Weights of a small mixture-of-experts language model, trained from scratch on English Wikipedia: a variant of Adam for the experts.
Below are experts of layer 4 (counted from 0) of a mixture-of-experts language model. Rows are named router (the router's row for the expert) and show model dimensions 80-159. Each number is 50 + 15 x the weight over its row's rms, rounded and kept within 0 to 99.
After each expert's rows: a language model's description of what the expert responds to. This comes from a sample of Wikipedia text that the model never trained on.

# expert 6
router:38 59 82 70 86 82 58 42 65 34 80 57 63 58 55 43 58 52 42 46 32 58 41 38 86 34 51 42 48 79 28 31 32 51 64 38 29 50 53 73 60 54 50 24 51 53 56 20 50 65 47 42 46 49 40 35 48 44 56 58 53 48 63 23 27 29 27 54 42 49 75 58 68 37 75 84 76 56 40 47
Mid-word "in" pieces. Word-internal pieces, mostly "in", also "il" and "on", inside names and ordinary words such as Pr-in-ting, n-in-th, cont-in-ued, W-il-f.

# expert 58
router:42 51 56 50 49 55 44 79 58 45 39 89 48 43 38 62 33 51 56 68 31 34 53 67 53 30 36 45 44 24 46 24 40 58 49 64 64 49 24 57 78 34 53 58 41 30 42 45 56 87 52 78 50 62 47 69 54 24 49 69 45 59 51 48 51 30 41 41 37 67 34 35 31 59 55 53 28 43 27 39
Commas, the, tennis scores. Commas in dates and places, the before nouns, line breaks, Born in infoboxes, and second digits of tennis set scores (7–6).

# expert 44
router:54 82 39 45 32 39 44 48 56 85 71 50 64 56 77 39 63 51 24 55 53 47 54 70 43 73 40 50 61 48 41 49 40 43 66 39 71 38 69 23 29 27 48 36 51 46 77 33 28 52 40 50 30 58 75 33 38 52 54 26 24 48 58 43 40 38 55 69 67 69 33 40 65 39 41 47 41 70 43 67
ver and word onsets. The piece "ver" in words and names like vertebrates, very, Forever, Sveriges; also onsets loc, over, count, In, At, South.

# expert 1
router:66 40 50 58 40 30 45 52 53 47 68 36 58 74 49 30 57 47 27 88 40 37 82 40 71 48 40 66 53 58 69 57 64 34 73 42 38 64 29 27 36 64 70 08 36 41 65 46 43 28 54 46 52 20 60 74 43 34 37 47 41 61 30 47 45 52 61 39 60 56 45 48 62 65 52 50 50 51 67 64
Mid-word Latin syllables. Middle-of-word pieces like oc, ub, erv, rat in words such as Democratic, Republican, preserved, diocese, club, Dubai.

# expert 12
router:32 52 63 55 66 70 46 56 38 56 50 63 36 24 32 43 67 79 27 48 55 61 41 36 63 54 65 75 43 79 20 55 58 63 38 37 57 18 58 47 53 28 45 59 60 61 47 50 26 25 19 71 37 54 49 50 38 53 46 50 53 41 32 46 41 46 74 57 67 25 40 41 57 77 33 20 46 45 48 41
"le", "te", "ro" pieces. Middle syllables "le", "te" and "ro" inside words and names, e.g. ce-le-brations, Comp-le-x, Mon-te Carlo, Imp-ro-ving, D-ro-gba.

# expert 7
router:50 19 54 37 45 58 67 38 66 90 55 37 46 63 43 41 53 58 61 48 46 23 62 28 30 54 80 38 57 40 66 35 23 39 53 21 47 46 55 59 47 50 46 30 43 36 58 62 44 53 42 37 50 59 67 58 67 71 35 42 36 29 43 60 58 32 42 80 59 67 48 56 40 59 13 31 27 54 42 25
Slavic/foreign name pieces. Word pieces inside foreign, especially Slavic, Turkic and Korean names, mostly y and ry, as in Krystian, Əliyev, Gi-hyeon, plus be/were.

# expert 16
router:57 29 47 58 34 55 49 52 50 29 34 18 46 44 40 51 55 39 73 60 45 50 47 58 43 37 07 25 85 56 31 43 50 19 28 82 31 51 11 69 41 62 57 44 54 47 34 55 52 51 41 35 56 52 23 36 32 44 61 62 75 73 40 55 43 53 69 46 74 44 60 73 37 37 57 33 55 56 60 50
Coordinating conjunctions. Conjunctions and list separators joining words or clauses, mostly and, also or, &, slash, commas, then (editing and typesetting).

# expert 31
router:55 50 25 27 21 12 66 42 31 66 45 42 38 68 66 58 61 49 29 36 64 37 10 50 50 43 47 17 44 36 37 41 67 45 43 68 71 35 38 60 65 45 31 67 82 56 71 52 52 46 73 29 71 68 76 56 58 43 55 55 53 63 35 60 54 62 47 66 65 63 25 38 64 44 21 27 64 63 48 49
Capital letters in codes. Single capital letters inside acronyms, country codes and name starts, such as RO in ROU, hPa, JAZU, and paragraph-initial capitals.

# expert 20
router:64 56 81 52 73 34 55 74 56 39 00 55 57 37 37 23 48 58 19 28 39 62 32 35 71 64 22 48 42 35 70 36 38 62 42 56 23 55 64 59 60 46 47 40 66 40 64 14 52 60 48 68 53 65 43 50 49 49 53 76 65 58 47 22 49 55 55 42 30 54 62 28 64 62 49 33 61 60 45 79
Mid-word vowel/v pieces. Word-internal pieces like ve, vi, e, v, qu inside names and words such as unveiled, previous, Steve, Nikolayeva.

# expert 34
router:51 76 49 33 29 48 59 54 50 52 53 31 38 55 52 31 00 61 34 88 40 81 51 43 38 68 40 43 64 71 33 65 28 59 67 63 41 59 43 41 70 64 65 47 66 68 63 48 73 43 82 35 57 71 59 33 45 35 44 43 50 40 29 73 58 29 50 37 31 41 50 51 40 40 41 57 41 43 53 37
Word-initial capital L. Single capital or lowercase first letters starting a word, mostly L (Little, Lesley, Lakes, League), also latitude, Hans, Salvation.

# expert 47
router:44 66 31 48 85 39 62 55 44 42 66 45 35 49 22 53 39 16 52 53 38 42 32 31 78 39 71 58 29 63 63 70 57 66 49 42 56 50 46 48 67 42 48 51 24 55 48 34 37 61 34 58 55 44 29 50 31 51 63 79 62 49 48 57 64 67 66 58 51 58 49 55 59 62 51 30 73 32 41 28
Letter "o" and currency. The word-final or inner piece o in Romance and other names, such as Bernard-o, Ren-o, Sã-o, plus dollar and pound signs.

# expert 54
router:42 62 34 46 78 62 60 53 28 35 32 63 37 47 52 70 61 26 65 54 42 58 26 31 43 60 45 39 70 59 54 49 37 52 85 75 50 56 62 68 28 31 12 41 27 42 41 43 26 91 56 52 30 67 57 58 45 49 81 43 63 43 55 52 48 25 23 45 35 40 41 46 61 30 57 55 59 29 43 55
"as" and linking words. The preposition "as" after verbs or "such/known" (plays as a, used as), plus became, including, into, when, after.

# expert 51
router:62 63 58 60 41 87 63 66 41 56 63 46 44 81 59 51 26 63 70 40 53 62 42 65 56 61 40 33 60 35 62 57 27 59 20 50 22 61 33 79 65 48 53 34 82 51 24 50 54 66 48 46 48 18 37 60 40 61 48 20 44 61 51 34 41 66 70 57 37 33 55 80 82 45 47 79 57 39 64 36
W pieces, common nouns. Piece w or W inside words and abbreviations (dwellers, FW) and common nouns like team, film, work, song, book.

# expert 33
router:64 47 54 43 31 50 38 70 54 59 21 39 37 84 76 58 56 45 38 44 46 57 25 77 57 56 45 34 50 32 56 57 42 46 63 97 38 61 26 37 39 47 61 49 46 38 74 28 48 45 60 40 47 49 35 60 49 38 61 43 40 30 45 73 78 32 51 42 54 70 67 24 59 28 65 49 43 47 61 34
Articles after copula. Articles and function words after is/was in definitional sentences, e.g. is a village, was the first, plus table pipes.

# expert 41
router:43 45 30 68 45 37 48 55 75 53 46 65 28 61 46 78 46 51 76 29 57 30 58 43 13 51 28 26 52 42 28 58 48 68 49 69 71 46 46 77 42 46 59 82 53 10 32 57 36 29 63 44 49 38 77 37 61 81 60 59 51 70 53 37 51 47 39 47 20 73 70 39 74 48 70 38 81 60 41 78
Closing symbols after numbers. Closing marks after digits or formulas, such as percent signs, closing braces, brackets, parentheses and quotes, and table cell bars.

# expert 2
router:58 65 60 49 41 58 55 69 56 78 71 45 46 34 55 36 46 60 64 44 50 73 00 43 56 33 37 53 46 67 56 32 63 39 39 78 31 56 50 39 49 61 53 55 59 49 59 30 56 27 73 24 56 43 66 58 50 25 35 52 44 62 50 33 73 32 74 47 42 62 43 66 40 56 55 39 47 59 51 22
Capital D onsets. Word-initial D or De starting names and words, plus "ep" in independent and "istrict"; e.g. Discord, Dalton, Defending, DF.

# expert 17
router:49 41 27 38 34 56 54 62 60 61 62 42 41 46 63 62 65 45 64 37 35 57 68 70 42 34 40 36 17 51 42 47 43 79 31 87 59 36 27 39 70 43 48 33 29 34 55 45 32 71 66 52 70 49 37 65 55 45 66 48 37 18 49 67 41 40 28 40 55 66 48 51 77 38 33 62 37 58 55 60
Line breaks and headings. Line breaks ending list items, table rows and section headings in infoboxes and tables, plus verbs is, has, was.

# expert 25
router:61 69 43 47 38 31 28 41 50 64 36 29 50 29 64 45 48 58 55 54 40 37 58 58 60 66 42 52 32 71 56 63 73 65 67 70 44 21 75 53 46 51 54 68 36 55 60 45 11 38 67 43 18 68 66 39 54 15 71 65 66 36 57 61 27 35 30 68 64 90 45 57 53 35 49 82 23 50 58 43
Pro and institutional prefixes. Word-start pieces pro/Pro, State, National, Com, Col in production, procedures, political names; also eral in Herald, heraldry.

# expert 28
router:49 67 51 62 27 95 67 58 35 39 51 62 29 55 40 23 37 34 78 57 47 51 31 40 84 91 44 36 35 42 65 54 57 68 50 50 71 56 49 67 66 73 66 56 57 47 25 71 89 52 62 71 46 36 35 44 43 46 59 70 50 32 42 36 43 72 54 60 48 47 62 26 41 59 35 26 36 40 54 33
Letter a after consonants. Word-piece a or au following a consonant inside names and words, like Santa, Mona, Boca, Endau, Raufoss, Laughlin.

# expert 45
router:56 43 71 39 60 22 72 62 57 46 24 28 61 78 57 22 63 35 69 60 42 51 55 56 47 36 66 43 53 38 63 52 41 56 44 47 65 75 61 46 49 29 67 61 53 45 34 37 26 49 54 44 75 29 48 43 84 61 50 36 44 60 70 45 81 31 48 53 38 54 86 69 40 66 52 59 36 59 79 43
Build and year digits. The piece ild in building/shipbuilding/Guildhall, other inner pieces like ch, eth, ines, and third digits of years.

# expert 14
router:37 57 39 59 64 35 54 69 58 49 41 67 28 50 56 65 69 43 38 63 72 54 55 78 64 50 62 73 49 64 63 32 59 51 57 74 49 44 41 68 61 54 55 58 81 58 58 34 29 61 59 34 52 49 51 53 36 51 27 65 77 42 53 47 35 69 45 59 54 50 47 29 52 90 69 47 37 30 53 40
Scores, years, passives. Digits and en dashes in scores, years and tables, like 0–2 and 2017; also was, being, used in passives, and "ten" in Rotten Tomatoes.

# expert 62
router:48 59 38 29 66 31 55 34 51 20 68 71 34 26 43 48 51 35 70 45 46 78 79 18 54 56 42 61 48 57 33 42 12 27 37 74 55 76 37 68 71 35 54 67 65 34 61 65 65 61 45 55 25 31 54 55 49 42 39 64 52 48 46 78 44 47 28 36 44 26 53 58 13 36 39 24 28 40 53 42
Clause punctuation. Commas, periods, colons, semicolons and dashes ending clauses or phrases in prose, as in "Eventually," "Beirut," and "time –".

# expert 10
router:55 52 44 22 43 60 69 41 57 36 69 57 26 24 56 74 63 50 51 61 58 54 38 86 56 35 35 42 51 46 65 06 66 44 32 58 60 35 53 36 56 51 48 57 23 30 31 60 49 54 49 39 39 32 59 44 65 56 76 36 61 26 53 25 57 61 62 73 17 56 29 45 57 50 41 41 62 62 73 43
Mid-word vowel pieces, table rows. Inner word pieces after an initial letter, like our in journalism, hour, on in won, ay in May, plus table row-ending pipes.

# expert 24
router:60 60 39 46 64 43 42 56 54 39 64 40 43 56 39 71 58 60 63 47 31 53 33 42 63 35 53 54 50 46 40 41 81 29 36 33 73 55 66 26 50 37 46 58 54 52 47 22 52 58 61 54 82 44 55 39 22 59 35 33 53 55 75 60 36 87 74 61 58 58 55 40 50 39 58 62 39 53 48 59
"el"/"he" pieces, pronouns. The piece "el" inside words and names (B-el-ieve, el-der, Gabri-el-a), plus "he" pieces and sentence-start pronouns He, She, It, its.

# expert 8
router:50 53 56 44 31 56 36 53 61 44 50 23 60 55 54 45 73 83 61 58 43 73 40 71 43 64 47 38 75 27 37 27 38 52 41 81 76 43 43 39 60 68 35 62 67 27 51 41 65 68 60 37 80 91 32 57 59 59 53 54 64 61 45 66 35 43 52 59 28 54 37 42 62 73 38 54 41 46 55 45
Prepositions after nouns. Prepositions, mostly "of", right after a head noun in prose, as in source of, course of, version of; also between, from, by.

# expert 23
router:50 38 38 58 40 64 76 50 73 53 46 47 48 39 81 42 45 69 39 46 63 36 45 42 07 35 45 44 31 51 71 50 47 54 49 14 34 23 54 48 70 28 47 36 52 47 36 70 63 60 57 50 29 77 55 62 56 62 42 58 79 39 45 51 63 33 41 45 29 40 43 44 63 53 39 47 49 40 60 25
Name-internal consonant pieces. Inner pieces of proper names, often after Cal, B or Br, such as Cal-z-aghe, B-and-idos, Rodr-ig-uez, Diam-ond.

# expert 18
router:49 41 42 74 54 46 64 36 27 56 40 38 62 50 62 60 63 58 78 50 79 31 41 56 46 58 60 34 30 30 66 73 49 77 59 38 43 49 79 32 35 64 30 68 24 57 43 28 56 36 37 44 39 87 41 59 48 46 44 35 26 34 73 37 34 57 50 27 25 58 51 69 42 62 62 57 44 59 60 66
Adjective and noun endings. Word endings such as -ial, -ual, -ent, -inal, -ition and -erm, e.g. rac-ial makeup, cl-ient, trad-ition, pres-ident, sup-erm-arket.

# expert 56
router:52 66 60 48 58 78 52 47 45 54 41 26 27 48 50 27 60 42 41 29 66 65 36 52 46 47 24 55 77 74 47 54 56 38 36 99 30 31 36 45 49 40 69 68 58 52 74 43 22 62 53 47 39 55 54 41 52 40 53 52 42 37 52 32 55 42 44 55 23 32 47 55 76 18 30 24 28 60 47 45
Short word starts. Short opening pieces of common words after an article or pronoun, like se(en), ne(xt/ver), ele, dire; also "there" and "they".

# expert 30
router:60 57 66 60 40 68 41 57 28 33 49 56 65 71 44 05 18 53 51 68 60 37 40 33 71 49 73 47 56 36 49 54 61 33 22 43 59 53 19 54 39 65 32 52 31 69 57 55 00 24 40 50 75 58 53 24 62 61 48 51 62 62 47 59 43 56 46 63 53 79 63 50 69 43 26 54 55 38 42 55
Word starts, "og", table rules. Capitalized word-start pieces like A, An, Ar, Bl, Fran; "og/olog" in morph-og-ens, Mineral-og-y; and table separator pieces like |---.

# expert 3
router:33 64 24 29 34 32 55 64 63 57 65 39 58 71 62 48 08 52 31 50 62 43 50 37 31 75 60 42 53 44 60 47 57 49 46 54 46 47 48 72 61 45 50 48 58 78 52 42 68 15 74 34 56 65 48 30 52 68 65 56 50 47 38 67 50 53 23 60 76 31 41 48 39 41 45 48 55 44 54 24
Capital M word starts. Word-initial M (also m, B, F, H) pieces beginning names and words, e.g. Music, Marty, Malard, Many, Middlesbrough.

# expert 43
router:40 48 45 56 69 78 51 45 48 27 37 36 48 61 25 73 41 30 66 24 75 66 42 43 57 51 67 48 44 47 54 32 31 52 60 44 65 42 88 52 59 48 47 62 63 32 46 59 45 50 68 53 46 47 62 54 39 40 61 51 59 11 49 90 38 59 42 55 34 71 35 45 52 36 81 67 35 57 65 39
Possessives and pronouns. Possessive 's and pronouns his, her, their, its, him, them, as in Ratnam's, school's, their power; also ime in Prime.

# expert 52
router:46 70 42 50 47 47 60 33 57 42 71 41 36 31 50 35 31 53 53 22 31 56 34 46 65 52 69 75 64 65 34 34 58 20 61 66 41 57 44 36 43 65 68 59 60 36 65 78 34 77 43 45 47 57 41 53 52 53 63 68 69 60 52 44 49 59 66 42 52 46 35 65 57 30 51 50 26 40 61 46
Inner pieces ou and ad. Word-internal pieces like ou and ut after an initial consonant, as in touchdown, coloured, Messaoudi, Loughery, debut, Duty.

# expert 22
router:17 62 47 46 65 56 68 83 50 51 56 86 70 58 26 74 38 30 54 59 41 48 47 79 38 41 42 23 62 57 74 14 68 41 50 55 54 32 65 66 68 60 41 59 60 37 79 55 76 41 28 66 64 26 76 42 59 30 33 46 57 31 54 56 53 63 33 32 06 59 31 69 59 49 52 54 38 42 53 46
Month names in dates. Month names inside dates, after on, in, from or a day number (July 12, in January 2016, Born: 24 June).

# expert 26
router:54 36 55 53 62 63 50 30 44 81 35 54 63 86 84 54 49 73 57 59 53 62 46 38 44 54 52 58 13 72 51 41 59 55 63 30 52 50 25 35 51 51 66 33 32 59 33 51 51 60 63 43 64 74 47 61 68 50 66 76 62 37 66 49 42 30 84 53 39 63 34 50 47 31 24 48 70 50 46 43
Line breaks, inner pieces. Line breaks ending infobox or list rows, and word-internal pieces like ec, om, c, ch, as in became, homecourt, Description.

# expert 39
router:54 49 80 28 68 48 51 51 44 26 57 56 13 70 70 42 36 32 36 48 29 27 55 22 47 60 59 38 58 47 46 18 42 36 20 64 61 37 51 47 49 59 54 24 37 54 51 32 58 65 70 36 61 54 32 58 61 61 62 76 46 54 45 62 41 59 12 46 41 76 33 57 36 34 19 51 51 42 50 27
K and J initials. Word-initial K, also J, Z, V, k, starting names and foreign words, e.g. Kragten, Khabze, Koo, Korea, Zheng.

# expert 19
router:58 41 50 48 43 00 49 36 74 55 20 44 56 39 30 49 29 51 68 34 51 54 78 28 51 37 40 67 59 26 42 49 59 79 63 38 71 53 51 49 37 60 65 72 19 54 50 57 57 46 38 66 60 65 56 49 30 69 40 29 73 50 37 54 35 44 56 48 76 66 53 41 44 75 72 62 42 67 60 54
Suffix piece "al". Word-final or inner piece al in adjectives and names, such as formal, medal, colorectal, Walker, Commonwealth, plus ior, ational, eneral.

# expert 40
router:82 43 58 59 57 03 40 58 59 40 50 42 36 48 47 59 28 53 36 32 58 54 59 52 51 61 17 42 68 32 52 43 50 95 29 57 44 55 41 21 20 48 28 62 72 56 60 55 66 36 57 12 60 63 40 47 54 65 57 65 76 48 40 48 21 36 34 30 67 45 59 21 40 37 41 43 63 51 44 59
Letter Q and sports tables. Capital Q and qu pieces (Quest, Quattro, Qingwei), Q/q qualification marks in results tables, plus digits in coordinates and statistics.

# expert 61
router:32 66 53 53 53 33 47 48 63 43 54 51 54 79 59 68 60 29 58 53 33 68 56 46 63 55 41 50 63 73 39 30 33 49 72 69 52 72 53 59 56 52 50 51 29 57 67 60 64 65 74 48 31 41 50 52 32 44 51 54 59 64 39 65 33 78 48 51 60 41 52 57 15 62 23 36 33 56 29 41
Hyphens and list dashes. Hyphens in compounds like so-called, Irish-American, oil-on-canvas, and line-initial dashes starting list items after line breaks.

# expert 37
router:60 89 25 27 82 48 53 44 60 63 59 51 35 57 80 17 52 58 27 60 46 38 12 45 49 28 33 57 33 43 38 56 82 64 82 47 63 41 75 39 84 47 59 39 69 32 30 81 60 56 62 64 56 61 49 36 64 66 54 48 46 26 51 58 81 51 59 43 51 53 52 58 42 43 44 41 67 64 47 42
Pieces after h/capitals. Pieces like igh, ield, ost, irst after h or capitals, as in thigh, Lehigh, neighborhoods, plus single letters inside acronyms like SMEJ, CRC.

# expert 63
router:44 18 33 56 37 40 49 44 40 41 70 73 43 54 39 57 32 00 55 68 40 44 29 52 56 73 10 70 56 52 51 44 49 62 71 26 56 75 35 57 50 55 63 56 50 41 69 66 69 18 40 35 38 48 64 60 55 74 31 55 62 43 72 52 39 40 25 44 63 52 63 47 39 20 51 43 51 38 37 63
Um endings, commas. Word piece um and similar Latin endings (rectum, magnum, Dyrrhachium, ium, ia) plus commas and by.

# expert 35
router:31 45 36 59 50 30 47 50 41 80 47 35 46 44 38 57 72 58 73 60 68 98 49 67 62 72 33 92 36 61 75 30 62 46 66 46 67 29 52 76 72 31 48 68 42 49 55 44 31 53 55 39 18 28 51 47 56 41 46 35 66 37 46 68 50 24 63 52 34 50 65 26 64 50 47 56 64 53 56 39
Prepositions, especially "for". Prepositions and function words, mostly for, plus to, on, about, and word pieces ide, ode, ise, as in w-ide, Rh-ode.

# expert 13
router:75 56 78 57 45 58 36 53 57 37 35 54 71 65 18 53 40 68 36 52 32 30 50 50 57 62 18 47 55 36 58 52 19 64 23 62 50 41 21 61 65 48 48 40 60 50 61 64 59 30 51 46 56 49 71 62 52 65 62 69 33 59 43 65 39 34 72 47 59 36 00 31 67 47 60 42 46 75 64 52
Word-initial consonant clusters. Word-start pieces with consonant clusters after articles or conjunctions, such as gr (group, graduation), tr (trading), cl, qu, stud; also digit 3.

# expert 9
router:44 35 51 45 37 37 75 35 64 53 61 39 81 51 31 16 80 59 32 58 59 48 55 55 43 37 54 32 50 67 67 51 36 54 69 57 54 36 35 77 28 42 53 36 38 55 47 70 30 30 51 44 39 69 89 34 46 54 36 05 37 75 52 53 51 35 45 63 49 63 78 33 17 63 36 72 60 50 64 45
Mid-word pieces, year digits. Inner word pieces like ber, any, urch, ember (Brittany, deliberately, Hubert) and middle digits inside years and numbers.

# expert 48
router:75 26 16 38 45 31 72 77 52 57 35 73 37 41 54 41 39 58 52 50 57 74 51 54 38 52 45 35 45 40 66 53 56 58 44 65 47 47 34 30 59 39 72 40 34 60 44 54 43 73 62 60 49 27 55 52 46 55 37 42 67 33 40 73 64 71 26 72 47 58 58 51 64 23 34 55 43 10 27 66
Table row ends, headings. End-of-row " |" line breaks in tables, heading close markers like ==, the "otes" of Notes/Votes, and copula verbs was, were, is.

# expert 46
router:61 25 41 23 49 60 59 67 60 49 38 52 75 52 34 49 50 49 30 36 54 60 44 20 37 71 45 46 54 32 62 77 40 45 40 58 51 47 28 92 54 34 66 49 58 48 38 45 75 43 69 43 65 51 46 58 50 46 64 39 33 74 39 71 45 33 02 51 56 27 36 40 62 47 74 43 54 40 63 40
Word-initial lowercase m. Lone lowercase first letters starting a word, mostly m (make, members, many, minor, murder), also b, p, c, and the unit m.

# expert 38
router:38 64 43 55 49 56 32 45 71 38 44 39 63 50 53 63 52 41 66 37 46 39 49 22 56 73 12 44 82 41 50 84 26 50 52 84 46 39 31 00 48 39 70 52 22 58 53 48 39 74 71 36 23 60 63 45 45 67 64 47 49 46 58 29 67 34 37 61 58 54 55 52 70 54 55 21 52 47 37 44
Latinate prefixes. Word-initial prefix pieces re, con, pro, pre, sub, per, sur, trans starting longer words such as replaced, concession, surgical, reference.

# expert 57
router:64 58 53 52 45 52 49 37 43 47 31 59 39 81 48 41 57 77 58 53 52 63 38 63 60 51 47 42 47 59 17 51 58 85 27 73 56 53 33 49 62 56 57 68 77 77 41 44 67 95 45 43 72 37 63 57 39 47 43 63 57 48 34 74 46 62 61 66 52 48 31 32 36 29 28 55 53 36 46 41
Letter l, table pipes. Inner l in words like gameplay, girl, Bundesliga, capital G, and pipes, dashes, heading markers starting table rows or lines.

# expert 15
router:61 67 86 55 36 25 25 30 59 57 47 49 50 56 22 52 37 49 68 68 67 64 57 64 43 41 34 38 52 47 44 48 44 61 47 65 55 68 19 55 48 59 45 49 44 50 70 37 37 62 66 49 70 52 41 61 76 43 65 44 21 12 48 65 34 32 61 44 71 66 52 65 48 38 59 72 31 56 63 34
Table row starts. Pipe symbols opening a Markdown table row after headings or line breaks, plus of and initial capitals like Fl, Pl, Cl.

# expert 50
router:49 17 48 68 38 60 61 47 32 37 39 49 19 43 71 65 72 73 23 47 52 63 81 43 31 60 70 76 34 55 31 37 53 55 52 63 59 50 52 34 65 50 26 66 72 63 34 38 30 40 28 49 53 49 14 25 68 47 57 61 60 63 36 34 41 61 51 51 64 72 60 57 71 53 77 74 65 27 50 78
Plural and final endings. Word-final endings, mostly plural s, plus ct, ts, ors, ies, ions, as in aqueduct, Tulips, stars, guests.

# expert 42
router:39 25 53 36 56 57 41 42 50 42 62 54 53 65 31 48 73 45 60 53 54 31 49 66 50 62 63 65 75 28 56 45 41 46 94 29 80 47 71 55 40 55 60 58 43 55 48 83 61 53 71 59 60 42 42 57 45 68 49 55 39 47 52 72 63 47 12 44 56 48 42 48 22 30 52 48 38 66 46 48
"-ish", "-ary" endings, digits. Endings such as -ish and -ary (Publ-ish-ing, Finn-ish, par-ish, prim-ary), plus final digits of years and page numbers.

# expert 11
router:58 51 71 60 50 17 18 80 58 43 60 38 67 24 41 62 53 39 40 41 57 38 57 64 42 70 56 40 53 74 40 35 63 93 53 42 21 51 35 51 41 64 50 54 63 43 23 65 50 70 55 46 39 57 31 59 51 35 39 59 72 46 73 48 30 28 31 34 49 39 58 44 55 48 35 36 38 46 21 88
Mid-word "id"/"fer" pieces. Inner word pieces, mostly id, r, fer, in names and common words, such as Când-id-o, Br-id-ge, con-fer-ence, m-id-dle.

# expert 55
router:58 64 47 39 53 69 46 59 49 52 72 64 43 51 70 44 22 76 27 26 48 54 37 54 66 85 65 55 73 53 30 60 34 42 48 56 47 49 43 53 75 31 48 59 46 46 64 47 31 42 70 66 59 29 32 39 54 29 53 36 50 45 53 74 68 42 35 92 60 50 64 55 62 50 55 57 63 38 51 17
Syllable "un". The piece un inside or starting words, such as Hungarian, hungover, Runner-up, immunosuppressive, plus similar short pieces like ut, ug, ol.

# expert 32
router:39 65 52 47 81 61 42 52 32 69 53 65 68 48 05 47 38 62 44 41 50 67 32 65 91 49 40 71 66 59 59 47 31 43 72 49 73 47 30 63 64 28 67 48 44 64 45 69 50 28 40 50 47 64 57 41 41 83 69 25 39 24 53 70 65 28 34 80 44 47 50 32 53 42 75 38 86 46 63 31
Numbers and quantifiers. Number words and quantifiers in prose (one, two, first, three, most, all) plus digits inside coordinates and times, like 54°50′.